python train.py --num_hidden_layers=13 --hidden_size=384 --n_experts=32 --experts_per_token=2 --d_expert=128 --d_shared_expert=0 --hidden_act="swiglu" --moe_layers=[1, 2, 3, 4, 5, 6, 7, 8, 9, 10, 11, 12] --router_score="softmax" --normalize_top_k=true --routed_scale=1.41 --balance_loss=0.00477 --balance_bias=false --router_cosine_scale=14.0 --init_std_router=0.0264 --lr_router=0.0011 --vocab_size=32000 --norm="rmsnorm" --norm_eps=1e-05 --tie_word_embeddings="early" --optimizer="adamw" --learning_rate=0.0012 --beta1=0.95 --beta2=0.95 --batch_tokens=[32768, 65536, 131072] --max_seq_len=768 --train_tokens=368200000 --max_steps=5698 --dataset="wikipedia_en"
Below are experts of layer 10 (counted from 0) of a mixture-of-experts language model. Rows are named router (the router's row for the expert), gate (a neuron's input weights, with its number), up (a neuron's input weights, with its number) and show model dimensions 0-63. Each number is 128 + 24 x the weight over its row's rms, rounded and kept within 0 to 255. Numbers have three digits each.
After each expert's rows: a language model's description of what the expert responds to. This comes from a sample of Wikipedia text that the model never trained on.

# expert 12
router:119143141123127111115124153132121132145181153141136116134116146124103126150084128120097139133099104155105156114136129133063130150166128144127108149145134114147135121138134141139124134147161139
gate0:117128155148123094086139093112121103137117107062117127147152166141122085099142110149126095109125146121163128092133163093118075121072148141140148108203163101149115145181122068121117119163150134
up0:143112139095150160111101102162120150150140143147101131115122073098119140095101137154129107099110158102112134132104147145120100111108127137157168158101135151137118127124140131136148160157140090
gate1:134147096112090133097127113140166105104142124152099099159141140140116111145118108178136146157131128145121142132160129104149148147114107119141104150114142126116096114093144105122154186171116083
up1:124105103141112162216133107130136080148118133112146118146141101138141121148143118114118108097108128131142119130132139149089166138095102123091133157187165138108126133127116091130128154113168140
gate2:128129128121128064129172111177110152140083116114121118105126122122097088147130165128097112091168143092151170149172114127096140124086105105101105097134113170128112158158112131111112121159155185
up2:141149173177107100136142128112139137143148123158145127113139124099106118157144132119142157159149127148124118138123135089140129129158131152170104081151161154109153114111126142134140115126078121
gate3:126151157138100088128137127119092115138118105148145113120116122157119150144153131125065162132182125143122141158131100130139112144093118157146115110102102128131123109146132118127156136182114146
up3:106053150105186093143127195115117113131156141164112158091106152118156144152107143135143158126091143131163123141096092128147187115132105105166173124103136110136093085150136126135109087137116121
gate4:093089136127114154141134113111133143095137100158140105080122141140137151143112159144159142122138179109113124130163104133143133157110109115093167057135141135159123134146124139111155111120183128
up4:143112135145123137162131105130110095113116147105142122069156112129157140154121148103149138104125162137117106120104150162133128119118156107117093106118076136139124122154131068099149120113141130
gate5:140100139106077117156143135133147089129135105107144098127167122125115114162134093111134185139176127122126122126134151168123125160105119105107143164136092163113153098127129135144114170106158123
up5:126116176158159194101128162118142161144126101122138092118155168122148145140118145137162134095101119146164107146125163138156138140139111095157132118094142157140120091145147128146150133131087153
gate6:108168091132162128121123135133171083158149142136137152143122138124115113110106120123145161114156123085139104109150092109114131161160098068145102139122100176094116164161134158118063136156101117
up6:101064149139121120145098150116096140155121098133100103117141126128129136102185105154138095127143096151137146117138113150148094112118150143114134148121138152167082098116135157107126184129137136
gate7:153146117137125123127133171182120113086095137118122110155109137106118142110121091142114113119095125135149105162133145129140087131135183152115175076120127136150128115089120081118163151125125171
up7:145078137115132142169111187123129109131112139096124073095119155116086107120146104137126112140083144140106097117147091126140105118136111083101084130099120098111135115144119110093108076094094112
gate8:142122098140118114104127080124117095106143130089122105128087109114154149093105101088106121142141131104137119130132143172086143097147154112132089069158135130166107117081117092143155098148123145
up8:106112099186094119088147122116149139149140104116141135117120109106143122082111114151131161118120126107153098124140145168107164103132095193169184101180129095134187152095130087150112099107134153
gate9:113140130078131139115122138142134099141099062115165116086104171167145123106086081138134125148148122139136134130156145129105160145173109123136154136119124147130119108113113136148108152128128113
up9:051114124158143136123118132129124164143140153107139150127130117109115130110132113120123084140139144101082155126146056177135116116124153113109092169158119205166113132127128133107135159159129114
gate10:107118095145134130090114097182153125120144107126127082136161127135120156096095168124108159122153130148152106146113135118147167138142141105083098126118116142194130116146135128148153143135083174
up10:130117110117154127087123107147152135144131078133172137142149104136089119111111155165129156133158102108146115123146144103122179120134124115085085095115110143141103127151127160124120139073096131
gate11:154158114120085126129131119122078140151114152114093155149151133156141113113088181158092090120097143154086136168121182118130126145154142114139107119128151134100141115182123126123105105184089124
up11:123172120154138133096136077118130125184144118080101105133146098119128131112094162154119100127147120190124106108151146145129091128143166132153107106146139107114098132155133124123105130172145124
gate12:126101072116110138129111133173096137131144158161136115077118132131158138145105163151095114107118143147128123179173122074122164100146106160105146123123109097128124122146117113145126152123106113
up12:156169150096138134117141157165150114096092114152131166075106143128140102130131174130139135124121139101139131120150131143119137085153129138113122088060133132111133154165122119113159103127096101
gate13:091132128123171118111114153155168134136115092140127123125122096100105132123125123098131123163157114120129122151102098163127170129145083099138141130151130102188163098115111110157150142116100143
up13:114143152125122124142125144109079138126134145135137108129123171138140189122124149149145104126134123143111139128120084127138136178123137090105104129154086163074145136158136143137118109154105169
gate14:136112158111131120139101159161103142144171139135153146138125131122115138168140146124155142151118140079142115161155137141121110148120139094092115104144151123128142116134124154096124125114113173
up14:135088107144139163156111108114132110133172117121150148132150110122122083090149122169144111102120108142171154143153123149120188097138075116123100148104128105125138127086132159109185136090099131
gate15:162104098105099100115125099119145106136140135115150090158135118121143146147132119169123131154132163124109131169095132115139129132137109114123108140115089153147102109110128173142099155135146162
up15:128124081104079131134101103126119110096128117154125115155141167136124118139126141165125101145133137116122107146115137135144131155116104131112146088129097143147120141098121191140104133155123157
Abstract nouns after determiners. Abstract nouns and participles after a, the or his, before of or to, such as due, role, contract, struggle, debate.

# expert 19
router:128135126136122121156177092144116105143130107132129116123152156092134102165134140134125131088112144110093148136105130120157167152121119146193122139154074120049156126140123116117133174116139097
gate0:127175117072128132162154114098096134135147128171127104095199137130126118118150115097126103138092134110090150112134138156158155121146142121166100148169117109119141097140116113151107178121153144
up0:168149142127110137119147118126116145117123139140131156116139132173158098122123109132133127138095113112126130108101151155151163114145131141130165181134154085138117148144133105128145156133134137
gate1:124144125137109110158180154093107095145093171184139137111103164115174128105105160170151108126116130140130142107118161124128093135133112183207130151135128133134138123104131150094175111120119139
up1:120131131161111118125130088139155133136140102103095101123094146137119165187193111139119128100119167119138151138138117120147145118115155141158121132109123167158150119142134089138123143119115147
gate2:143108138128188102102112091151143109105152136129104145135188118112125121157134170127111113145106133136094107127118174135105161097118143134154128141142121117139091080145135127153101139110133126
up2:131161128130159112129112105173141099116093180119157130119140124082120108110118150079145110104122116147105069150118138118118148137101134115116163130134091147120137075171124095162071114158118107
gate3:109110139091135099143163141106126153127104121145119131155136099126177140146135143120160148138152156125145131141141123146142101136124124127131100131123104129119138135127118135113116110168145154
up3:149108154111071072135108117137114171127100132182122135099112102113145122085106149156120106122116119093129129130168161105120144161064108169107163155119161130113112119125112150108145164100165110
gate4:124130133115114153116128136124105101114151089086123159102142121112151109150104141130141130128119116126116161144101103193166143094151175123091092155102159110123119129098130127118157109094168160
up4:116085114146099155124140152089099153142087159103105112098079103142116174117107118143112149153142134130148113136140148140140096121113108124150168155141145155144122145166134110130161129092187151
gate5:124138115156093094169166145130125136136123143144115115131103190138166111108159157148122197132168136122125169125107130095106147140122128116145133148118127121123162125104098108122167123135173119
up5:092111127143110099184154134150118147166118112133158158115090135091080096124144145128178142146154142116126163121073148137143152156123131124168122111121108114103149115123134111097109131153147116
gate6:124118106163143136107159134112130146114139100103121122128109123126125130147161144147154164094121119157151133110106113153110175155149090181129124121119166107101127105160124145118127121174130183
up6:156122124138119119104140135146144145136100114124157125124121120118157116135130141183153145140123058158104143084098123169144153157115125206126136117111150156114127113127131097103111134147132154
gate7:101091089131155097139166150154144124166107156169159117119126152200123154112142137151174147123135147149092130132145141155173143131113128125133090163087185155122122130146139098136107147166135125
up7:135152110118098132125115121117139163124181149075137103182072121125119139118085151164143181153122146154127131103136112175159122163211123136120102141064154142118166143089137110131106151170160119
gate8:089137150116094132129116134104161092121182103085155079132099143136097113139151117153120125111176116136129134133113131158134127134115124136112120153141115120122084133127111120141129165112147118
up8:117135126116110150123137175131128094128138148080116109147112147120117099132178082149137110098159095142129102139110097138150173162154165151117175165110124093115149123123138121099127142143131113
gate9:133099086160096099135136081131150151144101145139129081148119162126105126139139136130159133099094137153151161193133152131091109121099098132126133107165116144149143096139117125104144178087135143
up9:106135143102108146094088127159109131125134124149091133099141099158142141068116105146111122095143094139093122146138132101128135175111153077122132125164160097147128118110130162159138144185147138
gate10:126109126132132092125148108136089148155118147153138106113114111137192120134184128104117174086146086111160163141175114103145135162109128128155102175134102113110172135146116146104139147129148136
up10:127101124162113114091088133158164126115129118153108152171132147137106171132113103091107127129182145134122146083103117152143102110146107137078154096119177118154061142105129107117125103134103158
gate11:124121134126122154175121105170118101132127164133087119113107099090122111191154142159114128134124133103114096186155150105138115096085151155131117126134113169117097149185124134157102146090120125
up11:113093126148149125115133166145129134117157119177192110121082106201132146116173112091140141131133128158111114111161087166135119131140110150106121127118152132128137134153128107114153126165135104
gate12:123104122118140116130138143125100100178133185133111102070137083105134132120122150082105130088171110131139120126143160130133133112086092129104102146094157112146112111148125173118110145176152115
up12:130162101105092132151131126116121129111140143085138080158153140092112106144142099146162135176097191123127138102083122110145136115180167101150139124096124146062136059077138120140116135175106097
gate13:159132125121143137113095073122128120122165152123107109108172162144139094128112136132130134127123099098098129160086111087093170111078130115139146106154172096143126090148112127164075120144131102
up13:176125110100157109129117112140113116149163160137120144133169118143114101091141122120103144125093102048126081138109132100109120131130088113136124095162145129143094074137113107158162104176135117
gate14:157147132065163143136171150079145110116108087096113116090114129146149095134119152124144159117109146141119142089095147143165120123113118081152125145124134156156129183134124141134173110139135133
up14:101109124169108100141097121140093148142103141147144125162093112141163150123145085155129106119159142120118158126139130148156148146085137144125126130091153102128118151132132127121127130135131114
gate15:102095086132116143142129120129134193121132102116133118135115138179165108153136123081090165140155142156115130148152078172142124129137107170120128144125121110115160145144119146130141128139139140
up15:153074129145107140120125141104108153134134138105195130151104154178156143083184107127163184124128153161165146094166131131175167144112145160089173165061115131109165191106119111130149101090131156
Sports and institution names. Words in names of leagues, teams, cups, universities and cities, e.g. World Cup, Ohio Valley Conference, Boston Red Sox, SEC Tournament.

# expert 11
router:136115161115112155107105147140075169127121127187120108145136133147132154138129123175125178130129076148118110141133161110152116103123132131163141068132163110132139091111138095109128136107160129
gate0:150115130102122154128125128148118109104092127109111166162125142121129142128107107120154100130166129171123129099151155104134141147153124148111085128153067160124151127121106142153157152092166175
up0:137160130111100165146137152106171096108110131157125108112119125135151086113142113113113137124152087122086152137112152122127101123143156142110094152084104145104133094160129093157096113106147142
gate1:140106163093107099147107157148127142098080121153122110134126141131122134122139156121101147125108137159125138104110132158135134110127110092124107057169125121141094099131097128128183132139135120
up1:121151108118128092136148134139084130110106136127083128148143133142123141116086115145079161168111146141127165131154129135146132083124131105090124087120117191130133081098121100103175087151137132
gate2:127208123109146132169108145131109173154115117154108111118121100139132134163155106105094104146175152089103129173101110114180117131126114113126109120144130129140176151116111164087123133137156134
up2:137155138156134141124119170085106154135182117151121088114131132142122147150074143202121152105124108070150137154136116055157108119137073133098135152113137114142140118135132125115122157065098131
gate3:104129144122120157115153085151120129113136157107178108143086161158079119118145141142133119110107102145131126117123125085159107120128109120147090147138151114135139149154116150140101109142167133
up3:085098121119137141097144099098138117107138094151119124085200157121134108143142135129149119153129151122134120106122122110107120143147103150110091142118116099112107161129126101128121102118183133
gate4:104083147101097114150161116131149116121126127126178112089132135138143099088120126105160136131106147140107131091111153165135180075122108110137112135144109180136110180151118153114136089077104166
up4:101109118079100138137126149137133149123120187145161129125151108157137125092117127122158112155135138152093130086121166110124128118163101087121114112147095163118127132141125136134117137114122108
gate5:113101126104145150098148133142109068108131115168133121137138116085125098162184111128115129114153124146106109100144156118148128144120117152125156093122098160141170084119119170093103124108159130
up5:109082193114180088091109162145145110144113159132138095092102122124085130103136124132128099143124124112136137095116124105113186162100123180136132127161105131115119144107130142135129117126164139
gate6:042170225133132108114125130101099177133130121130102119103100122140106113136093104129124139159181114087121105104082105142150131144086091132152127112123162111133099134172122154138117123154089120
up6:125129152130117124094132097166132158121121134160119127136107168142113116121094112122142137147114129158111135121120155108075107125130118134129120122145130093119177078155121079128134131073118092
gate7:098100133095129131102099100124113098104153115152167106110138086108139129158115138117140121133174122132147163127105137117107115134110131111133113118116147115127112145108131116088126162132121119
up7:077110102089087126108148147140140122119095122129121136153169131115126101138083185086092120112085130135142129105126091133139095099129147127123112126116096121117112146144124156141145134087117133
gate8:139140134122130114113104163140140114110110088103140103100143097105147103130106105152089122140114127151159148108155125123112145118137147120116135154150104137112098099118125096097134154109134147
up8:121139114120114151071137121184098147126170126166114141170126097101145107126121109122133061146158134099142135129110153166102108112123141093141171091153129135102107125090136093125141126167135142
gate9:103111086120160155089127092123106160126153126097124092159117102094159053104159117124146116166108141080125133093160176153132134121098109131102144138132125116101109146135115161046147155158103111
up9:109115155099124128167138142122136139102143099123155125091099152113127146136084152137164153121146128153121110121139077115169118110161113088121107133068142144135117134119123139215118095114138137
gate10:103104115108170127159124135084104167122134107129132096106155114122152139151130142110128138148129179097132127170146127104089136126110138101134113146126092092109124111183119147164156120064160099
up10:123136132138119137151146133153195113094137157141180153167079113122103115090152167079133123116138131130090147162121107148141122121156103139140092122082148149124123119113118152095117102131097121
gate11:131099105120125144109139099137097162149112114169137093137091115211171097111110120135120079139122130108185120111152130135102186110127147147113100146185119123169150128121110113126132134110128136
up11:116136082170187134111138133142129155190102144120119131111096129168140134095161138153078109101155108125181136140136129127135156131125155185164120161145134158167128126152142108103131138137116142
gate12:133138126142144095155166125137142122115108102148102117166101145137126130115119098107160104116118112093117165134134103140117132107109083119131169105188155128084132078124104111121107162124159099
up12:116154135169098126087109076110093146146132107131141143174131157144196124183136145112090130121150129133176138132120115125119124163126150138129140098117161108101139181101138115105126097150103134
gate13:126129134124122148130095091116150083107110097176116145097171091144151099121144097061185161133152154129127131109112129138127143133116115157089090111136108101115105169122106084100157123152096184
up13:075118127146123120109102104113094117138137108131124150157101120154171122097112123142171131106141110144110149107135132091133112119127104149132089133127134116090144126101142120123097103154163149
gate14:127107157131100125101150150088128152157148095123105155087096104112124146147134114129110108118133124135169161131142146101137136110168102105169121118163099126153082166080083156121149144100100152
up14:121126168110130108116117127079121181124099094158120125141151121150141135177164154158144158127111101115160134152096138131120113130147116103095111127108105099132113155088117133058100102115130122
gate15:121106103129155143126145139171102107125137186104142134126179118107118157116131153121109126138155103133132100138111096124108125113126146107122151105076125123144169102130107162131152083096102181
up15:152154099122162117165201125103130150082091119120120127080163178129132153138139147116134126108140100157116107128122113124129165129128128061146182160100124149116149101153130135124173109108112151
Passive agent prepositions. Prepositions and participles after was/is/as, like by, via, named, released, designated, especially margins of victory: "wins by", "lost by".

# expert 4
router:134133135093155101146125123113104136128124118116106085061156119044137110112132137148108154124111166124147125150139109093106121106136156152103141156146186128124093116143139205129117121170115153
gate0:095085147148150161167140097138166108110126129105151100126126180125138138143154135151166138142094124124108079105117147143119106085149161091112108110141131117184179133114142124160101182131128161
up0:120142116124081128095091140098129096152146190126087170142119126112134101104134133115112159130168120134144153112094141133144172135070141132153123151091112161080112120169137103113177135139137108
gate1:170143149126094156105137145079095148125127115113141120150108119105105127143142086127170112129136119156141142123124119098171164100119136117116130131155119125136118131091110151075148099109146159
up1:142153129121100128126135085116089147119128148173140112149136156129118123163165080166118142062130100130117155123117085097119115134090145108104153130112138087134163141116117149115137136105147137
gate2:113100097124156123126108154097125100141098145112100117112136100118151172083176107103116158121144093111193121113112114100135162088091120131134184189160150113121097124171115128106140127100137148
up2:115141132151108132110117129111136123135114127129139118145172126122127146125185120147097136103127151107113134132125124106128124133102162127107154159127138133126134130126112143093133172109174132
gate3:150154132115124186093119110124126134095093137120138178157055150102089128121118118146126135113166121138145137131108138132118100100133145186122142122125170115133115154125123130168138129201111135
up3:149120137118123168083142130119142095132133148160140163163094126101097131140106105136137118091192148146178159148081138114121129113112176133110146140124134136144144117125119150179148143130147127
gate4:095178124112112114108139121076149153094150108176113145122099165145128094132160140080114138137142134201150153121095145125121170128156167113138117124130122114155136109173131131131116125109132166
up4:138140140141167123127143120132144182127103081140134132108092105127117110104183147127157081108164115169153161107143131174161174152133138089128125107125131114166101114158112156132124106123169169
gate5:109122110133151130090119127157144108138120085116102121118148122147129113137158116113186129123166156144127122122114102114144104127086104125134187117136124126140107122122126097136129118130091125
up5:144162124114100149141150115107102137145141131144124151114138129134108111100137137135138086120148122130126182098145120119090146148133149122118093143136089121115130107137093139169143112123184093
gate6:141124142124085173105140167134134156129141132124157113140145088113092133092106086139173180166172133156098114095151125119117123105085191114130122116121145146140130148161112108123143162123095126
up6:140114141142065125093126114119126149144082100120138127158127106113118122125131133122150127142159123129174135126115106082107158122113160144132151139121130080103125135135123129163143130131118119
gate7:142163103124119150183159143123175095167137093118154110108187122140143134132150121138133174061099130132125121148137130089139095133141116101146122121179119123108099178148131098101116109135113127
up7:138127111165105074073142168076131134111109125125127151164098122109140123140086163128116090166119110149152151139127124158154136145131141105111095155107133147139129173128124150145142099097167141
gate8:125174155128088154153141127112114154110084114124153138154086091116134131108141067102146130109097067149117149119127163103112161138158161130127137140087110111168116115142123072106120128122125166
up8:124135109138163104129145141128134151091137081116140153136083114126180108119112116103154111098169082094132114146080148093091138121146165112155146148128136104167073093168143137125135140168141144
gate9:138122104133093119145173096127109138175092130080114153119129121084151130107158141163116120110136116132158150174134142086106132075107147115120124156137129090162123144126127117138103115115124162
up9:114145135132106135114156125151097142129098159119135157112183134096141144104150091169099156126140102134142151120146101104154127138091167133160149141114137130148147097123149100110178132138134132
gate10:118137118150146108131119125119102097096138105111106083131063125124113127162082109112127113071144127077157128128127149122158123123118155142146188174113146139111083091109129119104113151135095162
up10:097156117128169114124112135115115100117119113151130074138070073072124157172104145127126143096095114127132140114147143121146117119107112155152161146107177138104071089133120104107130112131147142
gate11:122123110143124143138106134147131140145121119169134083081159157097099155184146164128128152107179140132136095131119099122152164125148089131072087122144107167134115103093135142092116164134118114
up11:106113122125112198115110154108109132124163103127071131132156107136139084110138122141118145148112105111134162140143106121134063111097186173153116143104110101145109058124128122151155136124159125
gate12:102138134127119129139120132085103127102146113132134127124131110120110118126133127139159153137095119127104157086103116138157118115136188142148139131109162152126123106163119115094107124117135117
up12:131141129099111158187131142128098083103088116122131106124150063100136146130120119145142119132107134095116169093079116113125123129121149169163151132138144193132088097106119138109151185112104120
gate13:102114089146145123130197133134133161100080108109149140112144123089137147092120134132141101114121168132154094128136142090161117123071101091087138112164157104134110106161110126174146147142125128
up13:116127141149158140100088157158142151128153134168115125126149132127118122144173128105132141109174098162132099099088105159123151122161132107130119103165108105196130135101149127134095135154115109
gate14:128126063134116104151160128144170119126134167096120143176140151153114141101118123152085146084142136172091144157092142105099106137114189146135111135103154152168142133140125100113132123124118133
up14:121173095151172154100107119100114104161142173068163122160157142138141125129134147157134119155087120113146051113098150136123136137133107121127120137125100079136167129150130098103124133068116096
gate15:105087132109101123155159113121115184132125135156153128131183169092105140136170116098097160107134121092093152136117134118140123100075144115136113097144152131124149161142117106114115119075154184
up15:122132121152147142148107085130083131159102113069134141147103183119126129166153119095084096099162126115144141129109097131136118119135096134116111112112114104091116102096137123112115156126182133
Initial capital letters. Single capital letters opening names, codes or initials, often in tables and lists, e.g. K. D. Hill, C102, WAPA, Esports.

# expert 23
router:162167123145165099112151145126119171114114134147140134120094145145123150123117092180145129148151126102126147166125145131150147127092149129120093185115156182164128132118133121112139133116121115
gate0:105116113117150142124102107145112122152166120154103123087142149101142099117155166116083128111103106131117166140190129121115121109099103122093116124156128158133130126127119175098119130120137156
up0:119104151146139087104115139116141112111116135110122124145157100101155149132152105134091134099147155151157081141071132107133173141127136092125139134128138121111111136104127130162112157156138157
gate1:111140131128133146124168111124159137127152126155182141159080108147130095107095131116121167108140105174113152074132140131147144077111130142109148149114132159142142163095094124196099178134136183
up1:151146115103086099120167123114161119105150138126159151129115105114120103123085107094119150126137113127113179109092187086142127112150170153090149146138126134090122133140114159140109128149160161
gate2:104123117142108140151180111142117177125117152163137143106136115125128109118124114106111169102157145120107167146117067156119119141134095075127107100103121152128103135105111163134120122146145148
up2:161136110124155140127146119097154099143125155127128181113089138134119128117123166138116082145102133123193115125133134125175177091126133140124102167108106144124119152140132105123159093101169114
gate3:139148109133144115113105132157136140116164148095160109145137119136122136134145106129160077131140162116143126130177095109134093131164175151182080119131121147140134115108121100097097136139154149
up3:156130084103132141114129134146100142176101161141170139152105121140099122153083109139123136131110125142111137126120125152116121149093138125133141105138100134108114148128135173079147111136110159
gate4:124155129147119112115143146148136108132100128140127097151105153160121133101133132140111115129095153124157139154148144117110143164175138141131189133093135083083141106128108136128093069156112164
up4:147125153120098119142149135159136133113146120151114143119131132147105118103114135120125127127120111123127167109115125171114110125122112096138152122129108154098120117145122126136193138119147135
gate5:156125114127157130089138135160092120132147115139135113135086172126110112145139089161146125133117144107122125097156145093100143107102108095104109093159143148116160139165129152119115135130115096
up5:150139097146141106121137123175152171151115145149165128103127121174080142136123104142134095137098116137123130104156107141152121136119055106120109104134158182073108103142125145120117150145146122
gate6:114171130117153096130127146125136093120189122109084091126124153156073129094092128166132159129151131104126145155122118157145129111118115153086134129151136147157124105133106138134137122152149123
up6:116164122131151131120109094141118124148107160116136144128140140130132157102177120137082118144128132141153085138142150118148121139097137104153104198164089124164186145148131131146104146135138141
gate7:094114144103120083138124087131131132123172156137114139121153142114128087149156120123124114123149120130124134114116163111141119183076084131121089132111115130113112166135083176068109109137175104
up7:134139092121141146116121133106143104156120116120136138109171119112133142100120137094125125127159120135139089109126115172102105124097133135133153117113111103154138168141131180112113167137144121
gate8:184102109122099118126129079124121112189152130101142104108148116138131148123132089139150166110136158092112139144133065122154116121131128153116130134079143143120112148156115107139123098117152117
up8:110116145079124112158105134120164098068118117129134141137111156073139122104130139100078130134134151123107142152158152138142128115106090119140146099103101099123120102116140130111113141160127086
gate9:146125148185144172100102116173148132113110124098146160112098141142102153117145134123142090104159120147150112125168112144142122108119095147113131157083147106138108166113114126133126141186158129
up9:083155137138149111100092142122123201135105160119172114146149110137101116184118118138124094123136158133099126139130135156128099115124181151081128167125140094114100167107127133131127121120111123
gate10:080114114119152112171119129172145159151119103137088108133202140111068131174158122149160136119183138162118154113158110144151107169120104115107089147145165058101125137155128101127119103112133124
up10:153132134129123074135134138178118129119110104124108115127144123101112114128141103072131110126159152130173111143120098113113093176118114163100129157108123091123117112117116136089126124145160160
gate11:125113135151105133140154128121102127141135176129108116141145136114162124155167105082133142108178137128139143128140163099154111147172099148125113105144077126139112154072113116100092195097156148
up11:140080115109159125118131123143087146158179138161161152144169157133112150108140127140121116110141115109133135117201121075110105150121118141155135118146108189105129159118120108136117127174147123
gate12:140111127110120152140125113172108130109109120109106120107147164135133095138121118173102089121112138140210132127135119124118168091143131074118131127164092115124124089125123136092171106123159130
up12:147154108128154108162130081137135161125102114145114133114159101111161101129122158183151106138124113097176146193109159121136126118115090086170110171084139113107132135127118118117168102150141095
gate13:134138155118145074084116132180145118095123129161118142106099154111102111164138133089150144108128155102107126114137107135107116116148077109143114082164147137088121149166120088134122134148118116
up13:072108120101148149099125096098182106133100165149129121110133119136130127106118132121088147134147123140155133174147105157171108133119103144155111109062167132128137143128131160123127131130123105
gate14:134155136124089115130145094130103138141131156150134116125153124146151169153119121096114134105167143139116124101126154110110123139138132155114097119128129148139124132131089134139127169139114198
up14:120147121073116125105126083100169151182164126152092128133087147147085127117169148127166109105111095124131133090109093104151089144161085136138151113112121124166184084163124184126093088150130127
gate15:080132163168152137134133144132107128147126088150184139170129150101136154142135142144130179084119117110111178091111141138139137169132146114122094125122147135172165129135115138123106132126090095
up15:154085081155123135123163098115163135159114106108062108086120086110122124129118147155170158120111122170139074146144095139143129146105113103157128119108103081109131148150140113106145141124119127
Infobox semicolons, headings. Semicolons before "years ago" in infobox dates, section heading markers (== ===), and "is a" in species-definition openings.

# expert 30
router:105134113086086069105138124147151115108072144115115105123164099158142147130124145131100125118115112129121097121119109103131093125079147106093131136098116139138107157116119105089136115109084142
gate0:095116118140154146106131128102166150115163100095115103116172127121102082097145103126174163149105117120090109141136139136118123109153183123181141099133060140113167109170123145113111124120100132
up0:114116116115125106115165114162157124121118116146091158060140081098121109109128154174129129091135159119154130184078182136134163148135118114092145109157117133159124102145125104109128128106116141
gate1:117151136121159121131140117163148123146087104113139136081167098134175108094130156117142103109140099133127098130107125142114113065118108117130156121120147156137100101136120141138153179110112116
up1:152107125104123139171132159118112080122127157145170122123141088155143134081127182126107112118087161126121109149102123147143117054139113149064120151105114134120144134119126121114139128098133150
gate2:152144109137118133184079123109106068122177137133176098124103122127180087139110078132083117145160120138130199137163115101137136069138146166139087131127175122130121137147118121127089161160127179
up2:177154143160104113090148131094106149078131151106100105163147123144111149135145122152151136124157118142128117112153125144145163142119138101094178152130113053151167122149111122110139125118133127
gate3:082114169150173120100072137132149109142127159108092101125110111103078134083106114121088146172118099160144115115113117115140148164139108135154106108115108146161102149168127152130132135124116135
up3:145173110133111114120202147150125177165089126094144154148145101114117119122128129125165172092123137087123143142165137117135133101132105127121134123132152163093132096107131085130102115146129096
gate4:108128132126155116163146096126118115121112166113118131147164134126109106156145105132142115137108113139092141146117129123123124173117141136138125122108099159140167170126101120080134150129164154
up4:145135086102101121122110102092122148108157100124164171099101140136154133093125157102126163071131133120145123114122123141137152121122102099128152154139156106086114102129122135165104081130103086
gate5:108133109132158121159102156124126144129131138148152162101156098148131137091125074099133152126137173121158168177118141139143142092143133139107055171136125153144110149125125114123096139118148156
up5:135098079133134135119129148105122136126095119140136149127126109100110111110167137151166110130127122143133135148146114129120113139110159148166125151081118128154101095140120104136150148137144119
gate6:141087097120125127139130153101121154133111140129097119153173139154139124107101155112125103091121146095160111117157142101129138115108105131123119130124139129141156100129125132087123119093134160
up6:200091164128133119129171140083127127098128143139131103136136192183110132114105149111153131119137136150119124133092085140130138166130115145095125132122120153135131125105122109155127075135155160
gate7:119127135124147152149098074146130083079131116108110121123102134104139101106139148181098110172093076145118120109093118115147119109120118108153160157168133129162153114115123150127126163154132160
up7:135119135143130113117114131140122142112134136115156155129082183163165170147160114122112161139138135151096152123095138117157134104144140185108105083122130135108100140126135098137097133157116081
gate8:152120145129098114140142132138113089148126127149121119093135120132118119135113170141124111095156112128146155098149122140158151120068117123130119168161141172098117129117111096115123121144131100
up8:102136112171130153148142154096150108127182120111107114133097208150138123114162122133165157132156121127119084130146111122142168144106105119138131141119140114144104145155142122128105084125089165
gate9:114149121115149203142080120142090088106102116089128148145120079115155117130114094153120137130115151123166166071219125133131117097156119163105126131128143124107155126079131105122149105166159188
up9:076128130110112139118109148134122096083073118111116130138124098140131096129146102118155097108117093052150140174207138139076115119124146123138135150118107151130117114079137087155142119145126158
gate10:105108159105128119106106075144190126098151122150121117117150111098124134140135120121145116113104126139131140137121142136138133165122110165095138129136105155141112157121140151117145122129151138
up10:142109147083145131073076101127147127082124137105146122165152077120141118136149077120141110131088161153142142126105138140145156135146083131120118131110086150188120155102108096136131125113132128
gate11:126117131133113116158145155137135121115107109129132128114142146170132110113182169176220116136156134049149125087113151151124109100102146101124135144133128159120154105101123121095156158128104179
up11:090155146153118138115121139140149152126146116135125133129101137120139166120077094065070134122136102133139114122110128119130136139178101136143129113157128116122073136131137093122092124132124109
gate12:156100125096132120134101070129154145184157146106133103151131119145155117117110125085159084110119119125079122123114143102096111100121177171129125107098145120113112132119124144109127151105115162
up12:105165123107141128109166183106087148104129112115103151050128131093097132102141073125102173154173136131158147138177124109113144164161091092162144136139120140127162090164124115189138084138173075
gate13:119139116099158133142129155126113099085144129136090127066130151125113079099128120149097118141107112084138134149164126116135147113174109091141147129135109131142143119115109104118117175128116114
up13:148121135119108121125145131147161146158098098158137133151094144127176148158193108112131079115134176152107120121111142127104113081114133133126121148120124103067108131127128169122178128131156178
gate14:153119139082102105154136106081163154145138134127119122137154146137140142156121071096150112119140122155095130118136130101103078154083151142111140146107111115137133123105119140142140126112146158
up14:118124112100103132133107108117138147159110096158145118099139149109146102158142099118177120116151128133126135144180150141103109139062168118136091127125146135115149162108133167101143116109075118
gate15:147113138110145135147138115118146189132078106144157147137123140154179122157174133151181115079097166110096149136133113129111164165158152146139145102113163115082139130097111091118155153156111120
up15:078163142152157150144111080115118090141163116140091174097170116112145134082106117109073146134202113162168151128114105142115116117098126111135059149155135125156142128125135175134133097150174155
Clause ends and relatives. Line breaks after headings or list lines, closing birth-date parentheses, and relative or subject pronouns such as that, who, which, they.